Weights of a small mixture-of-experts language model, trained from scratch on English Wikipedia.
Training: a variant of SOAP for the experts, 536M tokens, 4091 steps.
Below are experts of layer 4 (counted from 0) of a mixture-of-experts language model. Rows are named router (the router's row for the expert), gate (a neuron's input weights, with its number), up (a neuron's input weights, with its number) and show model dimensions 224-255. Each number is 50 + 15 x the weight over its row's rms, rounded and kept within 0 to 99.
After each expert's rows: "comes after" lists some tokens at least twice as common just before its tokens as in all text. This comes from a sample of Wikipedia text that the model never trained on. Tokens count by the router's weight.

# expert 4
router:41 14 36 52 61 29 69 35 41 53 55 51 52 39 67 41 70 59 43 50 64 66 27 57 44 62 56 43 57 54 41 72
gate0:70 54 36 35 71 22 56 28 41 42 63 39 47 30 54 39 41 48 23 43 47 63 47 67 34 63 44 27 37 62 55 51
up0:56 42 57 34 48 40 49 41 56 37 69 34 38 51 55 56 35 56 45 51 31 53 40 41 46 61 35 53 43 54 60 61
gate1:64 07 26 35 33 54 67 44 49 55 52 61 30 51 49 39 47 53 51 66 05 70 45 47 29 27 69 31 46 46 58 76
up1:38 53 24 44 46 61 89 75 72 43 40 58 64 52 33 55 28 48 57 54 62 62 56 58 53 71 28 52 58 63 56 25
gate2:55 33 62 57 61 49 71 67 59 49 52 54 31 54 56 54 53 43 41 25 48 33 22 39 58 38 36 50 36 56 72 42
up2:34 48 68 71 66 45 56 73 65 71 41 48 31 51 88 66 53 37 63 19 52 42 34 40 36 62 52 39 17 36 21 39
gate3:71 34 13 65 36 64 63 54 41 26 46 71 59 38 50 59 74 62 59 40 21 26 46 18 44 44 56 42 64 37 17 58
up3:17 42 74 37 60 55 52 30 56 68 39 42 40 78 52 39 36 57 40 62 62 50 53 77 56 40 26 56 28 53 99 39
gate4:39 56 60 42 62 42 62 50 38 62 65 40 44 13 32 72 51 37 51 60 52 41 38 51 39 56 23 49 41 64 16 32
up4:55 45 24 47 27 42 39 50 64 15 36 65 37 50 53 54 55 76 29 34 78 43 40 31 66 48 62 67 64 34 79 44
gate5:28 54 38 29 67 34 84 49 31 55 25 49 27 42 74 40 56 48 37 42 44 48 46 64 37 42 90 50 55 49 30 88
up5:57 52 58 25 62 48 76 23 56 55 53 49 57 42 52 36 80 41 55 43 71 42 51 64 33 33 39 53 26 52 34 52
gate6:48 36 47 37 67 34 70 27 53 89 65 48 57 61 53 64 59 64 53 65 52 46 45 35 46 77 46 43 46 62 13 43
up6:55 57 57 44 46 65 53 34 62 70 58 48 50 54 44 49 59 76 51 46 44 25 56 46 31 71 47 38 48 71 25 62
gate7:57 76 84 50 81 40 68 38 80 36 64 29 46 55 58 52 62 43 53 43 63 38 55 49 56 53 41 45 51 60 57 37
up7:38 59 32 76 63 58 43 33 32 24 60 64 37 46 47 30 60 41 46 33 36 34 52 51 67 51 70 49 42 82 35 23
comes after: " ", "201", "200", "202", " (", "199"

# expert 22
router:45 48 57 57 37 33 68 64 46 25 50 55 65 47 34 32 53 77 57 34 44 51 81 56 62 41 30 33 27 61 43 44
gate0:47 68 61 35 60 41 44 62 55 37 63 47 45 30 40 61 41 52 50 45 45 59 55 82 75 42 47 37 54 56 91 54
up0:42 76 13 50 40 47 32 46 46 25 48 57 18 41 45 51 57 49 48 52 61 33 44 67 75 40 52 71 44 62 49 38
gate1:67 36 60 69 41 42 56 11 45 48 39 48 61 60 65 43 60 60 72 24 58 53 74 52 39 53 50 37 47 41 68 22
up1:65 64 39 45 40 54 62 63 58 70 58 61 62 60 42 71 45 40 50 65 57 50 59 29 29 42 92 19 31 50 35 75
gate2:44 55 61 21 49 38 73 66 34 43 38 46 58 44 40 37 46 89 36 33 42 53 74 33 53 54 64 69 38 62 77 60
up2:54 49 27 52 56 49 20 51 33 57 60 38 41 43 65 74 40 46 04 58 61 79 45 84 42 56 43 58 44 45 51 47
gate3:59 31 64 58 59 57 48 67 32 42 60 28 72 30 45 19 47 52 48 50 54 16 32 57 52 44 41 32 44 51 31 51
up3:51 31 37 31 65 47 25 20 55 22 33 34 39 57 59 41 64 48 69 26 55 58 59 65 48 41 67 50 60 34 43 61
gate4:48 36 24 56 43 11 52 66 55 63 76 66 62 52 47 50 20 58 67 61 53 27 61 68 54 70 55 58 55 61 62 58
up4:49 40 61 56 52 35 30 87 35 53 52 53 66 44 72 53 66 22 49 50 77 45 62 48 66 50 45 23 54 55 42 59
gate5:35 46 49 41 20 33 63 83 46 40 80 57 33 36 41 43 42 58 56 57 75 29 70 67 27 70 64 65 33 25 31 51
up5:52 28 20 47 60 59 34 52 66 39 59 46 82 68 56 60 74 59 35 69 27 55 54 71 31 28 71 42 46 72 39 55
gate6:73 50 56 52 37 45 62 79 55 27 56 30 64 58 47 25 60 61 54 53 41 47 59 48 65 26 60 33 47 70 57 27
up6:17 45 84 53 14 62 63 51 46 32 21 58 61 53 69 54 32 23 44 68 60 35 74 51 40 39 44 37 74 49 57 55
gate7:52 61 23 34 42 57 62 37 37 36 59 45 57 41 61 27 59 57 51 31 60 66 29 64 25 45 53 54 41 56 55 27
up7:56 31 51 68 24 82 29 56 47 61 49 37 51 62 53 26 47 43 81 48 55 40 57 54 41 53 70 50 46 52 55 52
comes after: ".", " of", " and", " with", " his", " to"

# expert 0
router:51 22 32 76 36 49 78 40 40 26 58 21 62 35 30 46 99 78 49 43 47 65 55 58 36 73 55 50 55 21 34 58
gate0:36 44 38 73 46 86 26 43 42 23 76 71 38 55 44 31 60 30 32 71 44 17 38 94 36 29 54 56 56 51 61 64
up0:55 24 49 56 27 65 40 45 66 44 57 59 76 55 66 50 34 60 61 26 18 51 36 29 32 51 54 65 31 51 45 38
gate1:61 45 43 75 66 48 41 45 73 49 68 32 63 61 53 33 33 43 50 56 66 67 51 41 62 44 58 74 30 48 39 32
up1:31 47 48 83 28 50 70 64 80 38 67 16 49 59 39 57 56 29 87 44 56 61 44 78 41 63 69 80 66 25 17 48
gate2:35 33 60 67 53 59 60 36 39 52 60 57 39 30 27 50 54 55 34 52 78 74 54 44 60 30 55 51 47 48 23 58
up2:22 45 50 28 46 48 31 39 23 42 49 60 77 46 44 56 28 60 54 65 59 55 55 57 59 42 44 17 32 49 56 41
gate3:43 57 46 57 49 40 34 63 42 20 59 33 60 65 25 73 44 53 60 63 44 45 31 57 38 52 34 37 36 28 54 35
up3:55 76 54 76 25 64 70 51 55 47 61 64 37 46 50 42 12 63 60 80 80 40 65 52 62 50 37 54 47 51 60 51
gate4:49 37 38 51 59 32 58 61 48 64 69 54 68 65 38 50 81 28 37 01 57 58 43 28 57 83 34 41 40 27 42 66
up4:43 36 59 43 54 36 45 72 37 76 65 67 59 09 30 52 52 58 27 40 44 47 41 51 41 63 31 36 41 25 76 48
gate5:33 71 68 76 58 65 27 61 44 73 58 34 76 51 60 80 68 30 80 57 70 46 75 65 58 28 30 26 65 56 69 75
up5:35 49 51 37 60 53 37 55 78 49 39 48 30 40 38 47 46 54 70 32 62 54 32 61 50 80 64 68 66 45 47 52
gate6:59 42 72 38 34 42 67 56 39 48 32 32 31 28 41 54 64 85 49 55 54 60 64 43 57 38 20 54 56 60 50 55
up6:17 35 54 51 43 38 54 53 41 39 41 66 63 40 30 39 05 60 36 47 35 39 79 61 34 44 41 59 36 38 49 13
gate7:77 77 54 55 44 32 74 65 69 69 53 37 57 51 50 62 61 55 59 35 34 30 71 58 26 48 62 32 81 57 53 63
up7:44 44 08 46 55 34 20 63 48 52 61 37 45 62 54 72 48 50 55 54 53 43 38 50 30 49 48 49 61 37 60 36
comes after: " ", " |", "-", "\n", "–", " ("

# expert 6
router:69 62 61 65 18 48 72 45 63 62 60 48 68 57 60 47 66 79 41 64 74 70 60 53 51 62 29 37 19 29 61 70
gate0:70 45 50 38 37 39 53 75 33 35 61 28 39 51 63 25 37 38 60 41 62 40 45 61 20 47 29 58 41 42 40 42
up0:47 65 65 24 54 44 32 54 55 83 51 46 51 37 50 42 77 50 72 44 76 47 45 39 56 45 64 49 57 47 71 49
gate1:36 56 70 56 39 41 52 46 56 48 58 81 58 49 64 40 48 84 27 44 70 99 43 56 41 92 52 43 64 35 46 60
up1:66 61 34 46 48 30 51 54 15 53 46 54 48 56 22 36 32 80 25 67 46 70 32 47 51 27 51 41 60 53 57 62
gate2:39 54 55 47 53 59 54 38 44 59 27 59 71 57 66 69 66 77 45 44 44 43 49 51 53 42 52 34 51 71 52 34
up2:63 52 52 62 61 43 63 54 59 59 55 72 24 81 21 38 57 61 40 31 50 68 50 50 54 45 97 53 34 57 30 77
gate3:47 88 70 48 56 58 26 52 62 54 32 42 74 40 71 44 27 50 77 49 41 68 44 36 37 65 51 61 49 51 33 58
up3:38 34 58 51 48 28 65 80 72 34 66 25 79 73 28 52 61 53 47 38 47 62 40 63 80 31 58 40 57 41 46 53
gate4:51 53 22 18 34 56 57 51 53 54 40 46 47 76 57 59 53 42 35 45 53 50 66 49 56 43 23 47 47 43 48 52
up4:52 41 34 53 44 53 65 57 37 58 63 40 46 63 59 59 66 42 35 38 60 48 61 83 51 43 24 38 50 59 61 36
gate5:42 31 41 35 44 52 53 43 49 88 55 47 40 66 70 54 58 60 50 55 67 42 59 48 46 36 32 59 47 76 42 56
up5:70 66 60 79 48 46 71 42 39 56 36 48 62 58 71 26 43 38 51 46 30 93 55 49 58 52 58 51 26 43 50 46
gate6:33 56 73 58 53 30 25 16 66 59 52 49 71 55 64 45 68 66 62 54 46 53 44 58 28 38 35 73 32 37 37 74
up6:70 45 39 44 61 66 75 48 30 35 31 74 43 49 17 62 32 30 61 44 35 63 64 42 68 67 65 40 44 66 61 51
gate7:87 53 47 68 43 74 45 41 53 49 37 52 64 69 40 42 55 67 34 28 47 73 61 64 58 37 56 45 44 60 49 46
up7:23 26 46 47 31 56 67 73 56 82 88 42 58 53 20 29 50 32 72 38 38 51 49 47 77 65 51 56 40 62 48 49
comes after: " |\n", ",", ".", " and", ".\n\n", " which"

# expert 20
router:60 11 33 56 53 31 46 54 59 37 51 23 54 39 33 33 85 48 62 50 60 61 38 43 58 56 69 35 25 42 23 63
gate0:53 31 38 53 50 64 30 49 56 47 71 83 29 32 63 32 77 80 60 41 76 42 42 49 41 51 44 52 40 56 39 51
up0:49 29 45 45 56 55 49 54 51 57 54 44 53 43 61 49 68 68 84 49 45 48 57 73 55 50 55 53 68 44 31 50
gate1:44 56 72 32 37 45 50 67 64 63 63 72 52 55 64 46 49 35 48 52 76 36 29 63 67 53 66 49 49 27 53 55
up1:55 71 55 65 64 63 77 42 52 57 57 59 74 75 45 43 37 48 64 64 29 46 22 21 52 52 48 46 38 59 49 25
gate2:45 69 52 48 52 62 44 72 58 68 55 73 60 39 21 55 34 62 29 50 52 70 21 66 48 65 64 32 39 31 55 86
up2:40 84 71 50 45 61 36 45 59 60 72 59 69 40 46 56 68 56 36 38 50 75 40 44 50 45 49 55 31 56 32 59
gate3:89 65 40 42 72 53 48 56 50 45 62 46 34 63 27 75 23 42 58 53 73 63 45 50 53 54 45 60 57 41 40 30
up3:43 62 31 45 48 48 64 56 39 61 37 55 49 49 50 35 68 56 51 43 38 87 51 97 73 65 66 46 52 39 51 57
gate4:60 40 75 70 51 26 23 54 54 59 47 37 32 45 25 41 64 69 43 34 83 86 67 48 80 56 40 39 52 47 44 40
up4:33 57 15 33 30 72 50 48 45 57 47 53 32 43 49 61 62 49 60 30 45 19 50 53 20 44 65 53 57 57 33 51
gate5:48 16 57 61 45 45 66 64 45 45 43 53 67 43 27 34 58 61 50 45 53 56 41 58 47 60 58 58 58 78 26 48
up5:36 68 53 67 73 50 73 42 59 56 59 68 21 39 49 53 09 78 33 66 52 36 39 61 73 59 74 31 56 42 47 45
gate6:30 62 52 69 44 45 79 29 50 52 58 35 45 48 56 43 34 72 58 55 32 47 55 53 37 55 59 35 31 57 54 46
up6:45 57 31 60 58 78 27 41 55 27 29 57 56 65 59 31 81 48 38 65 48 44 55 62 29 60 16 57 59 50 41 65
gate7:26 46 70 30 50 53 72 60 43 45 56 14 63 51 35 50 35 43 63 60 24 44 45 53 90 64 55 15 35 49 50 55
up7:46 46 56 30 27 15 86 45 37 42 30 58 47 61 39 29 42 46 65 80 42 53 82 60 50 70 68 53 55 27 44 76
comes after: " ", " |", ".", "–", ";", " ("

# expert 15
router:43 43 41 39 57 44 63 60 46 23 59 56 31 69 52 28 70 64 54 48 46 63 46 45 42 35 42 29 47 67 39 36
gate0:64 65 49 42 46 43 80 55 53 47 31 66 79 51 41 52 83 55 70 59 71 31 32 50 35 67 38 44 72 41 50 50
up0:37 41 69 56 41 51 57 31 72 29 58 78 35 54 46 33 36 56 45 45 43 35 65 73 41 52 59 54 50 49 43 59
gate1:44 37 55 20 55 36 77 65 68 77 57 67 38 68 57 47 29 66 72 51 69 46 50 71 70 36 67 54 38 42 37 46
up1:74 13 38 54 37 26 63 71 75 21 35 68 35 59 30 45 75 59 55 15 79 74 48 72 39 38 46 68 66 70 72 54
gate2:65 39 53 16 56 49 40 74 47 77 37 27 67 34 44 64 58 36 74 17 40 37 49 47 44 45 48 66 37 34 40 28
up2:45 49 49 51 42 34 34 31 58 68 73 60 54 24 58 49 40 29 42 52 48 34 33 48 57 43 43 48 61 24 44 21
gate3:74 20 42 59 74 29 54 54 61 69 65 65 40 51 50 80 46 31 52 24 19 56 39 57 44 41 67 27 53 34 69 49
up3:30 26 28 49 75 42 58 57 41 23 42 80 47 62 33 31 47 62 49 71 57 47 66 37 59 63 36 11 86 47 45 58
gate4:45 28 55 49 53 38 48 30 44 33 58 16 33 33 40 52 65 40 47 50 40 48 73 53 53 27 58 40 48 21 37 37
up4:38 60 45 55 64 45 21 37 58 69 56 47 37 46 20 56 60 45 61 51 26 60 59 46 76 25 40 45 46 56 44 55
gate5:10 34 35 36 59 51 47 53 49 60 46 31 26 30 56 48 55 81 38 27 57 51 61 63 65 44 44 44 51 42 37 49
up5:39 43 67 72 12 58 56 30 39 02 65 66 36 41 12 24 54 62 42 48 82 55 39 57 32 48 69 39 34 40 60 45
gate6:39 29 54 37 62 69 35 58 65 41 48 73 50 64 36 26 50 53 52 54 23 55 27 49 50 35 44 71 56 59 62 94
up6:50 34 52 48 68 36 55 56 34 66 17 55 59 31 48 51 39 25 33 39 63 53 26 43 34 39 59 80 51 57 56 57
gate7:67 24 54 54 39 53 41 67 28 27 40 38 58 64 29 11 45 83 68 50 33 74 99 55 55 39 47 30 35 30 72 34
up7:42 72 37 39 60 62 37 91 27 73 63 28 38 55 45 53 43 64 50 49 52 65 58 55 55 30 49 17 51 39 68 24
comes after: " the", " of", " in", " for", " a", " on"

# expert 1
router:56 26 47 66 34 19 85 48 62 21 44 71 24 63 56 42 58 89 77 53 46 58 57 27 54 41 55 36 57 68 39 53
gate0:49 38 53 54 55 70 35 34 34 61 43 44 48 65 26 30 44 59 56 73 43 62 40 50 67 68 42 67 85 61 55 55
up0:43 64 74 55 50 56 46 48 51 73 32 63 57 54 77 64 38 47 51 66 31 46 55 58 42 50 60 55 64 46 58 82
gate1:69 51 34 59 76 56 48 48 58 39 57 45 62 33 61 36 34 45 58 30 77 45 43 72 51 40 65 48 53 69 42 46
up1:24 64 61 67 57 20 55 23 61 52 57 39 50 43 55 70 83 40 46 66 39 43 48 25 85 61 32 52 34 48 39 28
gate2:24 57 46 27 57 31 77 44 65 53 64 51 38 70 52 53 62 34 53 44 38 38 56 25 24 50 54 44 36 35 44 58
up2:41 65 45 15 42 64 70 64 78 41 47 45 35 38 39 57 61 26 50 41 64 44 34 63 37 26 51 41 40 32 57 35
gate3:23 67 79 48 22 48 70 49 72 45 43 49 64 56 57 64 77 46 57 52 42 82 35 51 52 65 30 45 26 33 45 40
up3:78 53 19 50 89 27 49 56 39 56 87 44 42 44 49 69 27 53 48 51 45 41 64 34 46 48 61 59 78 46 50 52
gate4:58 41 33 70 44 61 60 58 59 32 44 24 28 57 41 71 56 65 33 70 66 17 48 41 48 54 66 32 72 47 36 53
up4:46 48 44 43 53 25 68 61 59 40 31 35 54 52 63 47 45 59 59 49 44 66 41 51 43 41 79 65 51 46 58 66
gate5:46 70 56 47 50 29 44 49 75 32 32 84 45 56 57 47 41 68 25 72 81 60 80 68 82 55 51 39 53 25 43 46
up5:68 26 60 84 42 33 91 51 47 44 47 39 27 81 40 25 68 47 61 57 69 75 41 43 62 53 74 45 35 38 62 58
gate6:33 36 26 39 48 28 39 49 78 34 40 37 85 74 56 52 38 61 49 31 56 36 90 36 36 56 62 57 60 58 54 37
up6:73 54 79 75 33 72 55 56 49 77 42 16 36 61 41 28 57 51 41 52 66 36 15 60 63 60 42 51 49 68 43 75
gate7:38 75 63 78 35 41 46 19 69 60 36 42 51 74 44 52 62 70 76 49 58 56 58 39 49 26 54 67 62 52 45 62
up7:61 59 40 45 51 30 50 63 43 64 52 62 21 49 67 54 63 53 43 49 44 51 68 32 74 38 69 42 49 68 51 14
comes after: "\n", "-", "==", " (", ")\n", "\n\n"

# expert 10
router:40 35 39 67 60 50 58 45 75 40 54 59 33 63 37 35 65 79 63 35 44 82 65 40 55 44 53 26 30 84 29 58
gate0:59 52 67 55 45 61 42 61 61 53 49 48 74 34 30 38 24 81 59 36 20 54 40 44 69 35 19 20 38 51 46 36
up0:64 74 38 46 37 38 52 44 78 59 35 62 79 59 61 55 37 44 50 40 47 37 47 62 39 58 75 58 56 22 41 51
gate1:59 49 68 38 55 25 76 62 66 55 28 65 45 62 66 41 64 78 30 48 54 53 69 34 35 66 23 89 54 53 32 81
up1:48 54 43 44 00 79 54 64 52 39 58 66 55 45 31 52 27 15 38 52 49 63 49 77 40 47 71 14 19 36 56 38
gate2:30 26 55 30 46 53 34 62 40 23 73 31 57 11 54 10 48 60 53 39 48 37 37 31 80 40 34 54 56 36 62 62
up2:60 45 41 61 29 43 60 58 66 35 32 57 38 74 72 56 17 46 75 39 36 34 50 20 45 43 54 36 53 52 58 53
gate3:53 31 40 72 54 36 53 66 47 57 67 46 53 50 61 44 45 43 25 50 62 42 48 45 41 71 78 57 46 65 51 65
up3:45 41 47 33 59 40 59 61 44 74 55 70 34 44 53 29 56 32 34 45 57 38 44 75 49 53 30 37 63 30 48 36
gate4:68 64 52 74 44 74 34 51 64 30 51 52 44 54 61 29 58 54 56 58 48 60 30 72 44 73 62 59 51 61 18 48
up4:44 48 48 51 36 44 36 44 72 46 58 49 36 61 38 56 45 49 89 57 33 68 55 43 43 46 47 65 59 50 70 57
gate5:64 67 42 43 62 43 64 55 52 59 78 36 48 67 33 50 61 58 58 44 38 20 47 36 59 52 39 42 19 25 48 23
up5:72 41 48 48 40 48 32 31 51 55 48 73 31 77 50 42 09 54 92 32 82 61 70 50 71 48 63 56 48 77 42 19
gate6:38 52 36 46 53 37 66 65 59 30 53 72 45 31 71 23 47 51 49 63 54 47 33 63 65 45 58 23 54 41 42 59
up6:34 30 62 66 62 13 47 50 57 43 44 49 81 39 54 43 66 67 41 44 37 54 68 34 79 26 32 75 40 54 75 63
gate7:50 45 41 22 46 62 29 55 77 30 27 47 41 48 51 62 69 60 32 64 74 57 68 50 15 51 57 59 49 50 42 45
up7:44 68 36 35 52 51 40 54 69 43 50 66 73 54 81 47 33 45 48 53 64 60 70 46 46 62 65 66 38 54 61 33
comes after: " a", " of", " the", " with", " in", " for"

# expert 8
router:78 53 40 75 35 26 33 40 56 57 59 55 55 46 49 24 39 52 60 39 66 60 54 65 35 50 29 36 35 51 60 66
gate0:55 58 67 43 61 68 84 59 53 59 69 34 63 67 67 40 55 42 69 48 38 49 74 40 51 34 74 62 65 74 39 36
up0:70 24 76 40 33 54 67 34 68 56 59 60 68 48 50 37 31 69 50 73 59 65 40 43 55 44 40 43 30 68 47 70
gate1:64 65 46 52 64 53 35 84 43 40 20 49 22 45 24 27 56 51 72 57 59 44 51 30 57 49 25 42 41 33 38 49
up1:57 54 53 52 88 47 39 70 35 33 42 43 30 52 46 44 36 43 58 34 76 44 33 54 77 68 50 31 49 56 26 29
gate2:55 47 66 57 34 61 43 54 47 71 51 37 44 43 50 42 59 53 64 16 46 49 49 67 43 69 43 43 48 33 50 28
up2:44 50 28 40 47 68 47 64 77 27 71 53 22 57 43 62 53 59 52 25 31 25 58 70 50 50 52 28 47 04 58 80
gate3:71 46 58 60 40 35 70 50 68 70 20 63 67 57 50 40 40 36 39 45 50 65 54 27 78 58 73 65 60 15 36 41
up3:33 83 30 42 39 46 71 52 31 67 52 59 71 23 83 60 45 50 54 38 37 60 76 58 78 34 38 32 68 34 48 52
gate4:50 63 55 34 60 45 60 37 58 22 26 33 34 70 72 45 47 66 43 69 29 32 88 70 51 47 53 53 35 62 24 53
up4:38 63 38 69 33 30 57 42 54 54 55 42 42 30 66 45 60 65 55 38 52 67 48 31 51 70 67 48 50 69 47 55
gate5:55 42 46 67 36 60 59 52 37 61 31 47 45 42 69 65 53 57 76 40 56 70 42 19 40 47 37 37 36 32 68 50
up5:43 79 36 23 42 55 45 23 54 54 51 51 58 46 44 58 47 84 51 45 50 63 53 47 29 56 54 58 33 45 45 57
gate6:53 39 84 33 26 60 67 51 36 51 55 51 47 45 37 59 21 53 82 44 53 45 58 65 63 46 43 43 42 45 75 59
up6:70 31 66 25 75 42 64 61 53 63 76 61 37 29 54 46 57 66 69 43 61 41 48 62 31 39 47 67 29 53 36 66
gate7:99 50 44 49 46 71 33 67 17 38 33 63 45 72 74 21 37 52 37 37 44 41 17 67 62 28 38 58 31 64 47 37
up7:90 68 29 53 58 74 44 50 20 22 38 46 51 61 65 27 37 60 32 44 53 35 25 53 46 28 54 60 43 75 40 43
comes after: " |", " |\n", "\n", "|", ")\n", "1"

# expert 23
router:58 44 29 83 42 51 65 33 51 55 47 75 68 58 60 31 34 58 74 38 73 72 61 67 54 90 38 42 50 80 45 64
gate0:65 52 48 31 49 62 51 38 58 66 63 52 81 19 35 67 49 38 51 51 44 47 60 47 35 62 30 60 46 63 67 49
up0:58 68 44 60 26 56 34 68 73 57 43 29 58 37 39 62 67 50 52 48 47 41 61 44 65 55 40 28 37 59 50 50
gate1:47 31 46 32 55 44 65 36 66 85 59 30 35 76 74 42 54 50 35 36 75 38 28 57 54 65 58 62 53 46 60 57
up1:66 45 43 50 52 33 60 61 25 45 42 45 98 59 23 88 45 37 46 43 38 46 65 43 17 47 56 48 58 46 20 69
gate2:55 54 48 22 83 41 42 40 60 82 46 39 43 40 42 67 60 29 44 33 86 65 37 49 49 62 57 55 88 74 77 66
up2:57 49 63 59 25 48 51 56 51 19 58 58 40 54 67 40 46 33 36 59 34 37 43 52 38 51 39 51 44 31 48 40
gate3:62 49 53 70 40 22 46 50 52 51 62 74 59 25 63 32 63 63 49 59 50 80 45 69 20 53 62 45 52 69 72 55
up3:57 63 67 43 48 48 18 58 61 53 75 59 51 28 31 29 34 49 57 52 85 41 51 67 52 69 57 63 58 51 04 19
gate4:61 48 54 45 48 36 66 43 68 35 43 29 63 49 53 34 31 45 72 34 42 85 69 48 09 30 42 56 62 24 31 61
up4:87 45 43 81 69 24 42 48 26 58 48 62 72 18 36 41 50 57 50 54 42 51 45 41 73 42 56 52 30 17 61 49
gate5:46 44 38 43 67 35 81 34 37 64 56 42 58 71 57 29 58 39 32 66 41 71 39 45 49 73 56 29 43 42 47 29
up5:33 41 42 66 49 61 73 57 71 48 31 36 55 55 66 43 38 45 25 36 33 58 62 48 52 39 47 32 62 39 49 44
gate6:56 78 59 63 07 34 21 28 58 41 46 48 66 61 36 46 22 67 58 60 61 56 57 64 28 58 26 07 70 80 42 37
up6:41 46 58 43 62 58 84 69 43 46 57 36 46 25 48 69 85 42 59 77 48 47 14 41 55 50 65 60 21 53 45 54
gate7:79 43 54 62 67 07 68 55 77 62 48 46 78 72 49 19 39 39 57 43 66 46 76 69 43 56 71 61 58 25 47 50
up7:37 55 35 52 55 70 55 50 72 46 50 65 47 29 33 52 73 50 56 56 36 53 70 53 60 74 45 69 60 59 54 61
comes after: " |", "|", " |\n", "==", " United", " New"

# expert 18
router:49 36 36 39 33 36 58 49 69 44 37 53 49 66 68 25 36 87 55 57 65 65 50 10 41 52 64 38 24 71 56 66
gate0:35 64 46 60 38 63 48 56 69 64 53 23 75 58 54 76 54 81 42 41 52 27 49 71 50 67 49 59 49 52 28 48
up0:56 18 56 42 57 43 48 41 76 58 42 53 48 38 70 43 62 52 58 54 61 60 36 19 83 56 48 56 51 57 39 44
gate1:50 40 71 34 52 30 32 60 76 68 52 43 55 64 45 75 24 25 42 68 34 49 43 60 41 51 62 30 49 75 45 35
up1:61 37 68 36 51 48 53 61 53 61 42 46 55 54 42 59 54 40 29 31 58 53 76 75 49 59 55 54 60 51 25 20
gate2:54 56 41 45 59 54 51 46 59 66 32 65 21 44 50 53 30 54 50 58 79 60 30 52 78 71 36 75 28 22 40 53
up2:75 31 58 28 71 64 46 46 61 21 31 50 54 56 48 26 55 53 99 32 47 30 48 26 32 71 18 60 51 52 58 53
gate3:43 69 55 54 59 48 34 30 75 30 50 53 81 56 67 55 56 67 36 50 58 52 45 59 53 40 56 61 45 55 37 50
up3:59 40 72 57 24 27 68 62 73 50 92 35 59 76 43 49 23 48 61 73 46 48 48 51 43 48 60 62 48 30 48 58
gate4:51 60 52 64 66 79 51 50 58 43 62 49 62 29 52 61 69 49 33 27 57 60 54 37 50 76 20 20 39 21 55 56
up4:16 49 57 54 50 23 48 46 51 48 60 30 24 43 44 57 26 21 70 51 58 31 50 36 25 28 37 70 37 59 42 13
gate5:41 55 42 73 56 36 43 25 56 55 90 68 61 64 48 54 68 51 49 30 54 31 32 43 36 71 64 55 41 33 63 54
up5:63 52 63 46 57 99 67 57 55 76 60 32 84 72 27 47 39 33 28 64 65 52 61 66 43 51 55 74 43 53 61 36
gate6:52 61 19 30 71 40 41 51 69 43 58 57 33 63 64 42 37 68 18 58 46 48 12 38 70 40 21 47 36 47 67 56
up6:79 68 54 41 58 49 68 65 83 35 48 65 61 56 63 61 69 52 25 63 49 74 58 41 58 41 48 60 43 55 68 32
gate7:82 46 34 75 55 58 41 37 31 51 28 57 57 73 64 81 21 50 55 45 40 53 53 65 72 62 44 39 43 52 74 35
up7:72 39 34 58 61 30 64 42 33 43 73 43 35 56 51 14 30 70 78 67 65 43 57 45 57 48 37 65 70 67 64 36
comes after: " the", " a", " of", " \"", ":", " The"